From a checkpoint of a small mixture-of-experts model trained on Wikipedia.
Size: width 192, vocabulary 16384, 24.7M parameters.
Experts: 64 experts in each of 10 layers, 32 GeGLU neurons an expert, a sigmoid router.
Training: a variant of Adam for the experts, 5709 steps.
Below are experts of layer 3 (counted from 0) of a mixture-of-experts language model. Rows are named router (the router's row for the expert), gate (a neuron's input weights, with its number), up (a neuron's input weights, with its number), down (a neuron's output weights, with its number) and show model dimensions 96-191. Each number is 128 + 24 x the weight over its row's rms, rounded and kept within 0 to 255.
After each expert's rows: "mostly gets" lists some tokens that are sent to it at least half of the time. This comes from a sample of Wikipedia text that the model never trained on.

# expert 23
router [126 146 102 186 148 111  90 102 134 128 165 128 134  71  99  99 140 123 147 127  99 157  99  82 124 179 118 132 177  86 152 144 118 119 151 158 138 122 132 111 132 115 145 154 156 161 172 112 124  67 128 139 155 149 146 137  78 137 123 118 105  83 154 146 102 126 121 115 122 137 150 141 132 125 150 106 125  90 151 114 164 133 137 162 125 136 125 146  81 122 133 113 117 103 129 164]
gate0 [ 66 142 114 147 109 145 134 121 128 104 147 149  91 116  91 141 110 146  97 137 130  99 114 127 126 116 131 107 149  68 154 133 141  91 138 139 132 113 152 117 143 147 105 105 109 101 129 159 119 143 131 170 140 139 143 143 129 184 136 178 140 150  92 119 116 165 114 139 107 113  99 109 161 106 146 118  94 150 149 108 153 132  93 153 156  94  95 109 116 119 129  98 125 135 158 142]
up0 [101 125  94 150 111 126 116 142 136 114  80 162 109 160 144 136 133  94 174  96 179 117 109 114 113 112 139 153  96 146 138 152  78 141 108 118 101 117 153 117 100 142 112 154 125 115 133 153 127 120 132 114 128 132  90 131 110  64  98 140 139 130 152 156 170 100 115 125 158 124 104 109 125 160 106 133 144 150 126 124  98 150 114 122  86 117 167 129 123 134 128 170 151 110 108 149]
down0 [118 148  85 132 110 135 117 107 156 101 133 141 117 101 138 128 136 162 163 142 158 151 124 132 125  87 110 114 153 150 149 125 148 143 144 102 120 151 135 145 105 118 111 130 130 140 112 106 157  92 110 159 158 105 140 129 111  95 109 133 129 106 143 128 121 111  84 131 143 122 153 103 145 114  72 155 124 134 104 115 121  88 178 128  96 126 147  93 128 103 114 127 123 141 131 118]
gate1 [124 137 115 126 154 148 126 128 145 176 150 137 117 150 147 110 131 102 126 131 153 140 114 159 128  97 126 134 155 103  72 134 138 158 136 154 124  97 122 139 118 153 109 161 125 131 167 106 105 106  81 197 112 130 122 151 127 147 114 169 120 105 183 109 180 166 112 167 116 146 107 146 121 101 143 166 121  92 142 132  90 128 138 138 129 109 121 137 129 103 100 118 124 134 123  89]
up1 [154 130 176 120 102 118 142 169 139  75 152 168 146 147 147 189 128 144 155 141 150 109 173 137 131 141 118 118 111 133 100 108 160 157 151  97 136 109 133 113 145 132 127 130 114 108 139  92 138 187 161 133 154 153 158 145 136 140 134 106 154 170 108 154 147 109 135 128 118 131  94 107 165  93 105 102 112 136 118 101 176 150  83 111 117 102 121 108 149 111 145 126 141 132 114 117]
down1 [127 125 159 101 117 111 123 112 122 125 112 134 109 118 114 136  72 128 115 141 124 133 117 113 122 118 103 124  89 151 152 112 169 123 139 107 138 115 129 131 137 130  90 107 146 102 152 164 168 212 179 127 148 211 118 162 128 103 138 116 153 136  99 112 115 102 125  79 188 145 158 123 127 116 110 112 136 125 171 131 128 141 128 128 131 134 122 121 113 134 137 127 124 128 120 121]
gate2 [ 75  77  97 164 116 132 154 101 127 117 176 119 140 122 115  98  91 137 130 154 129 146 141 104 153 114 152 122 127 110 133 149 124  76 134 146 101 119 147 182 123 138 152  84 184 153 154 131 143  97 135 145 152 111 129 132 100 160 123 116 144  94 138 124 110 178 138 124 133 121 162 147 123 117  97 118  77 108 142 171 129 127 131 146 119 116  77 108 151 125 120 126 148 120 148 121]
up2 [129 101 121 160 132 156 128 143 174 169  71 120  96 150 113 110 107 152  77 135 126 129 126  84 139 110 109 173  91 114 168 125 102 161 109 123 115 164 145 136 143 152 129 129 166 167 129 129 166  68 154 158 133  53 130 136 139 110 139 112 155 125 130 147 135 117 115 103 109 125 124  94 137 112 170  94 139 134 127 165 103 129 107 151 123 118 131 117  94 129 123 126 119 153  92 134]
down2 [117 113 105 157 142 136 104  85 127 118 139 129 134  94 101 108 152 115 107 113 121  82 178 112 162 132 122 132 109  95 113 125 111 120 122 146 160 116 185 148 112 134 188  52 142 161 102 157 155 129 126  62 180 112 113 149 130 129 127 110 128 137 125 154 100 120 165 143 117 153 123 134 165 121 130 104 106 124 112 138  94 142 122 117 106 145 134 109 104 161 118 158 115 141  92 154]
mostly gets: " and", " but", " while", " when", ").", " &"

# expert 31
router [121 174 146 132 124 141 149 146 102 132 133 165  80 126 102 152 133 155 124 107 119 180 139 145 109 115 130  84 120 142 137 155 125 132 126 148 141 130 102 148 125  80 127 138 136 131 126 177 128  94 113  96 159 136 111 122 142 112 128 122 119 190 106 144  83 126 132 146  68  97 136 104 120 115 161 125  88 183 110 109 133 123 140 125  82 128  78  92 147 120 144 163 154 157 172 134]
gate0 [100  70 145  95 113 139 136 145 117  86 114 127 112 160 109 119 101 159 118 134 106 129 119 132 132 131 117 122 110  49 129 128 118 101 132 124 117 140 128 143 145  97 154 122 129 157 128 124 163  71 124 132 149 129 172 127 152 154 104 100 169 154 151 136 134 178  98 104 136 150 120 130 104 149 124 140 115 134 152 111 107 156 156  91 119  85 126 100 149  82  95 146 137  93 113 124]
up0 [129 122 134 146 129 133 108 104 106 161  95 113 128 151 113 134 156  86 137 126 126 126  73 144 102 142 123 118 168 138 116 150 121 130 128 116 116  72 115 157 136 195 124 153 100 132 161 122 104 176 115 164 109 175 130 137 173 150 117 129 102  95 127 118 149  91 133 161 100 176  96 111 103 131 176 152  91 117 132 102 119 101 147 126 136 132 126 132 162 127 111 108 161 156  97  91]
down0 [133 132 125 138 148 115 103  94 131 197 148 137 116 121 137 141 102 144 139 121 122 132 116 112 110 139 129 149 150  94 140 157 126  93 122 200 136  99 118 152 139 136 180 131 129 132 163  97  96 131 111 147 191  77 107 153 170 131 131 132 119 138 144 129 122 150  93 110 102 139 130 158 105  94 123 102 117 120 115 114  93  87 109 132 142 154 110 147 161 119 133 153  91 104  93 104]
gate1 [125 141 106 126 100 133 135 173 114 141 122 157 115 158 128 141 122 100  65  90 103 137 146  94 135  95 159 137 100 138 139  88 129 101  86 157 116 129 142 133 143 131  89 110 134 128 144 157 101 158 139 141 131 120 125 132 123 160 158 151 163 113  99  99 114 148 114 137 144 107 106  90 123 168 109 149 141 153 109 100 172 103 133 130 126 121 131 137 157 161 124 161 128 101 125 156]
up1 [131 130 129 101 132 102 106 114 111  92 112 108 125  96 101 126 161 164 122 169 169 110 173 174 159 115 116 141 134 146 126 142 165 161 130  66 148 101 149 119  87 113 139 155 126 148 110 130 123 117 100 109 159 116 154 103 135 107 140 112 132 143 136 117 174 114 161 135 117 124 169 149 126  98  92 111 149  84 111 153 107 149  93 109 133 121 111 113 107  72 143 114 108 136 146 112]
down1 [139  97 106 108 177 110  84 121 145 133 145  62 157 129 131  96 142 129 172 134 130 106 125  98  84  88 139 149 109 133 144 160  93 144 149 107 136 146 153 153 112 122 115 125 172 134 155 100 121  85 131 148 125  35 120 129  86 109 110 122 145 129 143 135 121 156 158 101 130 136 139 128 115 118 118 125 130 110 114 128 135 137 121 105  96 153 134 135 123  84 117 150 137 122 134 120]
gate2 [131 134  96 155  80 101 132 124  74  99 137 141 144 154 156 169 124 125 128  97 107 108 135 152 115  84 152 115 110 112 128 120 153 139 131  93  65 147 105 144 136  86 116 149 155 155 139 124  72 117 155 126 143 130  94 150 115 151 141 115 153 138  92 137  89 138 124 142  95 150 104 140 113 159 147 160 126 130 141 109 171  83 149 166 109 109 125 114 134 148 172 132 121 131 173 144]
up2 [136 107 138 150 132 135  93 115 135 128 130  72 129 108 108  70  91 186 119 116 125 106 110 147 127 154 142  99 134 123 123 130 137 118 113 104 132  95 116 152 121 110 112 129 149 132 137 147 144 146 146 143 145 109 163 123 150 134 155 132  91 125 121 128 149  77 130  86 117 129  97 142 158 152 136 146 163 103 155 147 141 141 120 112  71 138 128 144 144 105 105 173 133 124 110 121]
down2 [128 105 156 131 197 165 100 133 133 140 135 131 112 113 133 117 119 138 106  93 138 155 109 124 150 132 136 168 150 145  86 129 135 104 164 140 144 146 106  98 158 151 145  61 158 177 117 118 126 141 101 126 124 161 166  96 163 122 122 124 111 134 128 114 125 128  78 134 143 110 122 162 135 121 143 134 177 124  82 105  95 136 131 128  97  92 145 151 139 140 105 163 125 142 101 108]
mostly gets: "'", "ite", "°", " Location", " show", " round"

# expert 52
router [140 110 122 137 108  97 181 119 148 191  86 125  90 105 159 112 116 162  89 123 114 131  99 137 117 145 116 138 137 135  94 182 110 183 170 150 119 130  89 138 177 130 152 102 129 151 151 112 139 189 180 131 130 122 125 129 184 101 124 157  79 149 134 133 109 129 151 131 152  97 118  78 187 118 120 116 121 136 114 136  67 133 115 105  68 142 156  74 134 154 121 142 104 103 135 144]
gate0 [140 167 137  74  90 132 136 160 178 114 126  83  90 136 144 110  93 109  96 109 129 124  94 124 145  89 113  95 142 112 103 140  94 127 165  84 114 142 170 137 165 135 111 141 147 126 157 125 129 138 136 141 143 139 151 144 102 123 108 168 115  85 105 120 136 120 122 136 106 113 153 190 130 109  87 146  97  71 135  96 118 122 117  91  76 147 117 120 127 156 149 128 113 172 116  99]
up0 [123 147 152 145 107 132 120 143 139 154  93 113 109 146 126 104 152 135 102 100 139 163 131 142 109 129 128 107 137 110 150 139 101 170 170 106 138 144 111 161 125 138 130 108 125  72 196 114 127 146 129 169 168 134 125 162 104 130 104 176 110  88 110 134 138 108 136 164 131 118 129 184 113  93  98 143 103  91 167 110 116 132 116  49 104 133 138 112 141 130 150 137 130 160 137 139]
down0 [111 147 140 135 144 106 168 133 101 116 136 139 112 166  82 130 170 112 164 136 128 120  95  83 105 145 116 125 131 117 103 138 143 163 142 136 157 126 115 118 116  76 147  80 161 113  98  93 185 147 156 151 113  82 115 166 142 121 113 149 100  90 120 136  68 107 129 173 128  98 132 134  81 105 137 168 103 100 155 156 126 142  78 126 114 102 126 133  98 162 134 123  95 116 141 122]
gate1 [102  52 107 162 121 162  96 112 124 170 132 125 101 118 109 141 134 134 131 121 123 121 100 107  97 118 115 207 122 157 112 150 108 134  66  89 130 105 137 113 149 128 128 114 153 133 163 143 174 109 113 165 100 146 122 161 166 162 172  95 142 131 121  59 105 131 128 111 108 147 123 109 142 152 143 117 148 107 156 145 151 138 151 103  92 178 127 115 146 137 141 164 130 136 144 117]
up1 [124 111 175 109 121 133 135 129  83 116 171  88  73 114 138  90 122 131 165 129 135 108 166  92 121 136 121 109 101 125 124 123 114 158 125 150  92 138 149 129 102  97 139 109  95 116 109 121  82 146 112 123 133 172 111 130 126 134 122 144 137 124 153 153 116 163 104  89 153 129 138 143 125 131 135 106  85 189 102 140 152  96 136  87 143  89 142 128 134 123 125 137 170 104 155 119]
down1 [165 123 125 129 155 101 146  94 146  73 127 111 100 160 141 155 126 138 132 117 120 136 103 126 104 142 111 117 100 102 123 148 167 133 138  96  88 126 126 165 120 139 124 142 106 113 113 119  85  92 123 129 139 173 118 119 146 101 137 164 148 113 133 135 129 112 184 130 111 160 129 144 161 128 105  74 118 140 108 106 136 108 132 101 141 140 126 113 127  88 151 118 114 133 122 107]
gate2 [135 127 151 120 148 138 121 111 135 123 158  99 155 118 131 134 132 160 107 143 140 124 183 132 125 104 130 109 127 149 136 121 132 117 142 129 150 158 130 110 101 150 139 191  97 198 106 100 172  96 142 157 125 112 144 161 146 138 135 173 120 156 109 124  95 121 110 144 136 137 135 121 136 100 148 105 133 140 152 132 104 115 137 131 101 126 121 111 136 107 137  98 120  91 108 165]
up2 [128 150 124  88 101 175 168 132 127 139 164 139  66 177 126  91 120 149 136 120 121 113  97  99 150 143 159  68 152 101 126 141 129 141 121 123 107 123 172 113 126  96 114 103 138 112 114 113 137 109 122 138 194  75 151  90 141 150 107 111 133  79 125 104 149 158 127 115 110 128 155  99 170 104 109 168 123  95 153 147 126 101 143 118 138  78 140 126 118 137 141 150 130 168 157 158]
down2 [127 132 141 128 126 100 123  94 158 144 105 152 171 155 102 121 145 147 115 134  80 143 154 142 140  79 152 117  89 136 165 107 104 117 113  92  89  91 161 122 131 138 112 144 119 141 144 130 146  93  86 100 142  52 100 143  85  99 146 128 171 123 155 108 155 124 163 124 122 149 100 133 161 152 114 109 120 123 179  93 131 115 103 138 130 128 117 135 136 153 157 139 121 119 114 147]
mostly gets: " ", " about", " no", " Ch", " No", " ch"

# expert 10
router [124  81 157 118 137 105 164 135 139 145 125 101 153 108 162 128 112 125 114 133 146  77 119 191 145  72 139 157 116 118 115 107 144 158 103  98 115 183 137 112 144  88  98 125 122 139 113 140 120 160 138 111 109 140 121 135 162 136 132  79 149 122 133 129 159  89 106 147 160 121 155 137 147 122  91 113 117 131 115  53 166 169 108 132 120 126 129  95 106 138 119 164 116 112  98 139]
gate0 [139 107 130 132 136 109 121 173 114 140 116 113 164  92 105 106 151 134 113 124 147 143 121  73 124 115 117 112 140 141 132 121 123 149 122 130 135 114 136 107 100 112 107 113 116 196 156 155 149 146 136 134 138 130  87 113  58 168 139 152 166 169 126 130 129 139 148 126 155 143 136 165 128 101 136 123 164 142 137 113 193 121 132 163  90  96 149 125 100 113 120 116 144 137 108 152]
up0 [134 161 136 121 177 152 132 142 142 121  98 157 143 124 149 101 151 128 151 111 155 181 143 105 142 121  92 106  90 138 110 104 122 155 152 102 147 186 144  99 156 109 131 106 148 121  94 112 172 122 141 141 158 119 136 145 124  74 121 164 159 120 149 122 129 124 160 111 140 143 134 199 140 149 120 150 159 132 121 143 105  96 133 122 122 131 138 152 147 142 128 139 134 152 134  88]
down0 [ 68 137 112  96 139 148 128 129  99 113 119 154 128 118 139 116 118 115 133  74 145 121  92 131 129 122 111 176  96 129 147 155 116 148 101 125 179 138 140 119 142 107 119 145  96 126 147 110  88 127  97 148 174  77 105 128 169 117 144 155  82  99 143 146 112 156  94 142  85 107  84 123 173 148 127 113 134 124 177 156 109 154 113 115  99 174 101 143 160 147 123 105 105 130 165 123]
gate1 [110 140 118 112  92 126 113 146 108 143 129 119 136 145 136 150 128  82  77  73 154 136 123 135 114 116 141 128 139 136 156 137 106 126  82 137 138 113 141 101 130 151 113 154 145 146 153 157 119 129 130 139 155 145 126 137 101 138 121 128 202 109 123 118 146 105 106 145 126 129 113  91 145 142 103 123 141 132 116 109 167 113 115 155 140 120 115 153 164 103 124 132  58  99 129 150]
up1 [ 74 114 132 110 140 116 111 109 155  83 114 127 115 125 114 125 104 164 126 156 102 113 117 195 167 137 105 111 147 108 122 131 120 142 176 131 151 131  76 169  73 137 160 164 121 101 114  99 160 102 150 139  89 101 153 129 147 126 127 125 121  95 135  85 157 148 163 131 158 154 126 146 125 117 119 150 122 177 162 174 134 113 100 122 135 105 182 113 116 102 116 135 155 180 160 109]
down1 [139 121 118 120 139 175 102 141 129 148 171 144 132 111 138 119 153 151 143 144 120 115  89 106 128 114 115 136  92  91 124 152 135 126 118 126 168 136 153 140  95 163 160  75 118 100 127 103 159 133 176 111 125  29 119 136 105 147 132 100  92 118 130 116 135 158 154 121 148 135 117 162 134 152 115 125 138 112 123 160 116 104 159 113  77  82 148 138 143 142  90 130 134 159 126 158]
gate2 [129 122 114 109 151  77 149 126 169  96 122 119 161 106 179 157 141 126 121 124 141 172 116  87 139 143 150 160 135  76 150 125 124 132  77 120 124 113 134  60 108 143 106 143 127  97 114 137 106 122 115 154  99 157 124 120 150 139 112 101 153 111 138  90  81 135 142 106 121 134 134 115 159 159 110 132 121 120 138 120 118 143 124 109 107 111  80 169 105 129 123 103 108  77 171 111]
up2 [137 139 128 118 115 150 118 142  68 156 141  90 144 114 135 157 114 131 156 134 119 138 110 121 108  98 161 135 147  97 143 106 123 135  71 111 113 141 154 122 113 148 109 158 153 136 144 147 109 147 119 186 163 127 123 102 134 128 124 133 137 136  87 151 102 125 127 134  74 140 145 158 121 101 107 131 161 146 134 127 152 123 159 109 156  85 139 132 151 126 108 107 121 101 147 150]
down2 [110 129 121 149 151 102 148 140  84 132 114  99  96 173 128  86 123 135 171 148 155 137 125 143 115 120 139  97 138  80 132 142 160 147 123 118 122 120 129 112 119 103 156  93 196  75 106 137 134  82 134 161  90 118 144 177 140  87 126  85 145 128 121  91 113 159 134 130 113 123 132 153 133 152 162  94 121 126 119 128 123 161 140 124  89 147 128 119  96 172 140 182 142 109 158 129]
mostly gets: " H", " T", " R", " Z", " E", " K"

# expert 39
router [110 119 124  91 108 129  93 114 143 142 149 124 102 107 113 106 107 143 106 137 106 122  90 131 168 115  97 134 192 106 125 145 105 132 115 106 189 106 143 143 110 103 158 111 133 109 130 138 117 115 137  99 106 120 125 136 103 155 121 129 127 104 129 145  92 123 130 148 119  90 159 103 131 140 117 154 119 123 100 160 181 141 180  88 134  70  88 129 131 118 142 133 143 183 119 163]
gate0 [115 137 148 146 140 156 112 121 160 148 135 161 131 101 133  99 116 105  97 151 100 115  97 144 103 116 167 132 180 121 124 135 116 121 149  88 122  98 135 153  71 134 126 139 121 133 111 155 162  95 141 148 144 104 109  75 110 139 100 150 116 102 105 115  81  96 122 123 114 131 167 118 146 106 106 151 128  67 155 114  98 109 117 147 134 121 102 107 103 173 137 107 103 115 142 155]
up0 [119 172 125  99 114 141  88 121 123 151 154  74 134 124 147 212 147 112 138  82 137 122  85 136 153 140 140 142 129 145 137 113 113 129 112  97 163 138 101 138 163 120 144 109  96 167 111 149 140 124 144 132 109 150 108 157 118 101 138  72  96 136 104 111 148  93 152 151 167 144 122 128 103 141 109 118 144 144 120 143 163 195 190 170 109 136 124 119 127 140 165 135 106 156 167  72]
down0 [108 112 125 114 117 123 167 156 151 143 145 107 121 120 124 116  93 104 138 130 134 126 114 112 143 119 103 159 172 136 131 147  74 105 124 123 130 147 142 153 140  85 105 155 162 126  98 109 137 140 122 140 119 128 156 154 131 117 125  82  87 138  99 131 149 132 134  79 154 135 126 120  96 146 122 115 166 121 156  97 109 171 103 153 170 144 141 120 118  97 137 109  62 115  96 138]
gate1 [136  91  97 142 113 131 144 120 167 162  91  63 116 104 130 104 114 124 109 158 133 142 113 134 153 117 142 128 128  88 171 131 141 161 167 147 146 127 105 136 119 111 123 163 148 138 101  88 151  93 128 160 113  65 167 146 101 119 170 146 130 121 115 120 112 132 147 175 121 163 139 160 114 125 124 152 150 116 161 134 141 124 119 126 142 134 114 117 115 117 150  95 109 118 130  95]
up1 [ 99  97 168 100 152 154 114 141 184 123 120 115 134 142 134 125 156  98 136 108 140  91 122 108 175 115 153 131 153 136  72 163 133 135 161 128 136  85 120  98 139 159 141  88 137 120 155 109 126 129 143 116 128 131 124 140 143 101 130 128 116 166 130  89 153  99 125 190 154 116 110 103 112  94 101  99 130 125 120 142 107  79 132 159 107 139  90 176  91 171 156 125 148 141 100 115]
down1 [116 122 123 150 134 137  94 107  96 139  99 144 132 140 156 131 158  86 127 114 157  96 116 135 130 100 145 136 159  97 124 149 167 124 149 133 120 118 114  85 102 121 112 120 131 109  65 110 175 123 149 138  82 158 143 166 149 109 128 137 155 129  87 141 110 117  94 164 145 134 126 140  68 122 124 109 172 133  99 137 109 121 113 120 125 137 122 143 116 146 153 117 136 141 106 101]
gate2 [131 135 131 136 146 104 112 159 125 158 108  68 143 107 164 118 169 133 108 108 141 125 146 140 128 147 119 164 101 172 180 124 112 129 124 125 148 126 198 100 104 114 114 167 148  90 133 127 119 154  99 129  86 125 159 148 121 171 128 128 121 129 150 156  97 122 140  96 133  84  87 141 119 141 126 141 153 128 120  95 139 123 118 116  92 107 136  98  84 123 123 102  99 120 150 130]
up2 [ 94  95  99 122  93 149 137 168 124 150 143  63  94  81 127 140 162 152 117 136 191 165 117 169 133 156 156 142 100 117 128 151 149 136 141 124 180 128 127 126  91 105 115 168 161 168 164 151 166 111 109 142 152 118 105 123 151 106 150 138 133  93 147 122 131 126 160 145 142  75 126 101 117 137 106 180 141 127 150 113  93 122 108  98 127 164 129  82 129 153 135 147 128 133 133 154]
down2 [104 130 125 109 120 100 130 173 135 101 125 120 130 126 122 126 183 139 122 107 150 114 134 117 144 134 104 179 126 138 132 135 125 116 134 145 137 149 125 136 147 123 119 131 118 133 167 119 157 133 104 125 150  84 157  69 116 100  93 160 145 128 155 132 121 149  85 131 149 117 148  94 142 120 131 166 146 171 162 105 150  96 138 127 134 129 125 121 114 116 110 117 121 100 137 115]
mostly gets: " and", " or", " but", " &", " /", " —;"

# expert 6
router [ 92 122  92  96 118 136 101 132 102  93 109 150  95 138 147 131 157 182 150 132 162 154 144 157 105 118 127 136 101 140 104 106 146 110 159 129  70 151 114 160 162 131 128 137 130 144 158 159 109 125 112 175  98 126 137 155 133 112 105 180 177 157 175 102 139 156 118 132 101 103 134 120 129 135 142 104 120 123 142  98  82 119 132 110 166 153 125 109  80 125  99 145 100 123  94 122]
gate0 [140 118 125 174 135 142 139 115 128 115 112 116 101 144 152  89 143 119 118 127 139  94 120 144 116 102 110 128 141 147 108 120 132 131 127  64 144 101  77 149 131 116 130 166 106 103 106 151 146  95 161 142  97 113 127 157 113 112 151 150 130 135 130  92 139 165 152 165 145 146 181 128 125 118  99 140 117 106 114 116 113  96  91 143  83 110  59  69 107 111 132 116 168 136 127 154]
up0 [ 79 108 104  87 111 135 103  85 132 156  89 172 127 132 153 120 130 164 127  95 109 130 123 142  94 106 105 106 147 138 144  95 146 119 121 127 120 102 127 119 115 149 118 101 131  84 133 139  98 182 145  98 173 117  84 150  96 111  86 134 170 174 146 139  95  97 115 158  91  99 106 148 139 140 113 119 130 138  93 135 116  97 131 107 139 140 150 142 122 121 130 118  97 144  92 110]
down0 [ 72  97 140 146 150  68 168 124 181 146 165 114  75 104 173 129  95 146  93  93 120 123 107 131 110 136 116 142 114 119 160 184 145  90 147 107 124 155 114 156 146 148 106 147 167 128 124 152 136 126 151 166 159 120 122 174 117 124 108 105 131 101 143 128 132 128 120 140 114 132 174 126 141  81 124 103 124 113 127 112 128 162 143 156 142 145  97 137 142 151 110 103 127 157 157 141]
gate1 [135 124 128  88 120 133 124 145 168 110 137 127 151 113 137 150 135  79  96 174 112 149 115 107 164 113 138 152 174 111 171 112 145 142 154 124  99  93 128 132  94 157 113 130 114 145 159  90  82 138 155 140  71 111 142 134 113 141 155 132 139  99 146 102 138 130  95 137 132 116 142 153 129 107  99  63 116 124  86  93 106 100 144 112 127 109 137  76 131 107 152 138 161 140 189 132]
up1 [119 150 106 108 102 119 153 121 117 150 115 101 105 124 112  97 117 139 116 104  98 100 159 112  83 110 136 128  95 191 130 114 121 155 136 127  87 136 156 140 105 125 124  95 152 116 119 140 154  86  57  97 149  84 126 128 113 140 107 132  98 133 131 142 108 113 111 145 120 174 150 119 133 173 124 169 153 127 146  82 148  98 117 129  86  94 113 189 132 125 160 113  86 123 103  86]
down1 [116 124  79 127  92 148 137 135 130 142 107 152  81 123 153 150 144 107 138  99  90  74 157 110 104 125 112 145 147 107  99 153 128 148  96 178  90 145 111 128 149 125 123  87 134 150 115 137 159 112 113 153 182  80  97 141 131 167 141 129 114 137 118 144 117 150 140 135 153 152 124  93 164 153 127 151 116 119 111 129 108 134 129 109  79 124 133 127 144 131 146 122  94 109 113 132]
gate2 [ 96 119 105 132  98 134  90 126 115 182 142  67 130 159  98 121  60 146  88 126 147 125 183 144 140 164 154  98 108 116 153  79 116 140 121 129 123 120 144 130 132 116 134 109 153 125 165 122 132 119 110 147 100 126 132 174 130 117 120 139 168 100 134 184 120 141 134 134 127 134  67 112 111 121 124  87 127 131 123 104 118 158  80 139 155 141  93 147 148 100 112 120 141 155 135 102]
up2 [123 127 145 141 141 123  85 100  76 136 154  92 173 130 159 116 105  52 139  98 111 122 138 118 156  97 130 157 143 132 159 107 132  86 122 166 147 158 149 117 139 173 104 143 139 129 137 123 149 121 120 122 192 129 117 153  96 163 126 154 133 117 135 165  87 144  91 154 145 116 142 119 128 132  96 128 134 154 115 117  99 123 118 130 105 151 100  99 137  98 178 164 103 122 122 155]
down2 [128  90 132 119  92 154 131  88 116 160 153  80 139 115  78 119 110 129 125 133 121 116 133 183 104 134 117 164 125 139 117 110 152 105  69 122 126 149 128 116  91  87 105 112 123 140 124 112 160 108 142 118  97 141 166 163 167 116 101 136 144 101 154 135 141 108 161 123 139 142 103 160 136 169 125 127 117 190 154 100 109 122 128 108 166 135 110  99 118 118 148 134 122 120  99 116]
mostly gets: " R", " D", " L", " N", " d", " l"

# expert 24
router [147 140 144 165  94 146 133 129 113  92  86 197  88 127 115 156 128 124 134 140 153 134  92 130 130 103 117 107 189 150 125  97 135 131 138 145 152 113 137 144 120 158  94 111 141 128  97 135 137 156 137 122 126 126 115 128 111 128 151 130 150 120  76 105 112 158 130 143 152 102  93 117 114 147 122 151 163  94 144 121 136 138  83 142 142 103 149  98 112 108 123 149 161 103 164 140]
gate0 [151 124 107 153 122 131  99 104 149 144 117 112 140 168 141 121 117 108  90 128 161 122 122 125 138 141 170 144 141 150 110 149 151  84 146 152 101 131 140 128 176 152 165 105 106 119 122 111 145 153 135 118 133 164 146 150  88 150 141  85 102 120 139  99  86 133 133 126 143 105  65 133 122  99 129 171 137  83 134  94 148 129 114 104 105 132  86 100 119 120 120 121 141 102 110  93]
up0 [171  95  96 161 114 148  93 141 136 125 121 159  89 141 130  83 124 146 123 156 148 130  88 144 141 149 150 155 107 144 128 124 152 145 151 121 130 180 141 140 159 134 131 100 119 158 119 126  88 153 104 111 160 102 147 132  93 134 150  96 160  98 114 121 143 167 130 108 159  96  91 120 103 111 119 130 166 125 123 136 213 119  82 155  99 114 145  98 181  96 106 134 153 122 153 142]
down0 [161 142 142 159 177 125 153 182 148 103 113 145 157 108 134 130 108 136 110 121 132 141 117 102 118 139 110 137 107 168 143 103 128 146 109 117 115 143  93 141 119 129 154 141 191 156  64 131 117  90 124 122 117  62 149  93 106 113 108 167 117 157 156 108 132 144  92 132 151 143 146 137 186 136 162 139 136 140 150 146 154 126 143 141 141 147 147 124 140 125 137 108 141 154 128 162]
gate1 [120  99 119 123 114 125 111 164 107 141 152 153 122 107 148 100 143 104 113 118 136 162 163 144 149  74 126 121 156 145 151 105 129 149 106 117 152 115 133 154 144 122  79 167 181 160 144 185  98 133 150 128 135 108  89 153 137 136 176 142 141 113 100  78 112  81 148 128 116 123 139 116 180 143  75 109 141 111 146 113 148 144 147 116 147 133 130 144  96 108 113 126 104 107 138 123]
up1 [120 103 105 121 112 160 115 152 113 158  83 132 104 142  97  79 142 135 125 139 143 122 135 115 120 113  86 104 143 143 134 104 134 135 117  92 143 114 120 154 152 106 126 106 116 128 137 165 123 117 118 165 159 108 108 135  88 161 136 115 103 117 111 100 111 173 143 136 127 110  82 120 125 109 126 138 135  75 134  84 126 126 167 131 122 154 127 135 150 163 110 150 160 101 116  58]
down1 [134  94 127 153 125 129 108 107 158 163 117 116 124 156  99 125  94 136 114  82 155 164 120 116 138 103 116 114 144 116 145 151 112 123 103 144 147 159 137 151 135 106 147 143  93 136  89  93 150 166 172 135 114 143 166 120 131 142  84 144 141 102 133 102 101  95 125 113 101 122 117  99 117  97 177 193 153  93 119 182 115 173 170  96 117 113 118 161 109 157 111 126 160  74 154 129]
gate2 [118 106 105 129 109 116 122 157 148 135  99 132 100 125 136 133 109  92  90 136 106  96  80 116 122 114 103 100 162 130  84 126 130 188 173 102 132  97 101 131 142 146 101 106  81 121 111 133 102  79  90 161  96 105  83 130 156 153 137 124 124 140  90 124 112 140 112 146 162 117 106  98 128 120 116 172  96 149 212 133 111 116 132 132 145  81 145 103 102 157 122  97 156  98 124 130]
up2 [146 169 126 132 172 162 152 124 173 125 127  96 199 114 111 140 109 119 144  85 131 125 159 153 133 136 125 115 149 142 120 120 104 146 143 111 125 146 153 176 112 135 134 134 155 149 143 174 164 135 168 179 134 195 141 158 125 105 134 115  99 137 137 123 100 101 130 126 136 128 151 139 109 139 127 145 156 110 136 112 136 105 130 160 134 148 103 133 105 146 178  92 160 141 130  98]
down2 [ 80  87 119 153 121 115 136 108  84  61 139 176 157 144 136 138 156 150 149 124 130 134 136 112  73 125 148  75 111 122 148 137 121 166 141 162 141 109 111 113 114 148 159 153 147 101 139 132 104 126 138 128  87 120 143 127 155 129 133 134 143 134  82 153 124 151 110 153 133  85 114 110  90 103 159 132 144 131 123 138  87 122 110 142 129 139 139 143 137 144  81 160 128 123 173 141]
mostly gets: "\n\n", ".\n\n", " from", " |\n\n", ")\n\n", "us"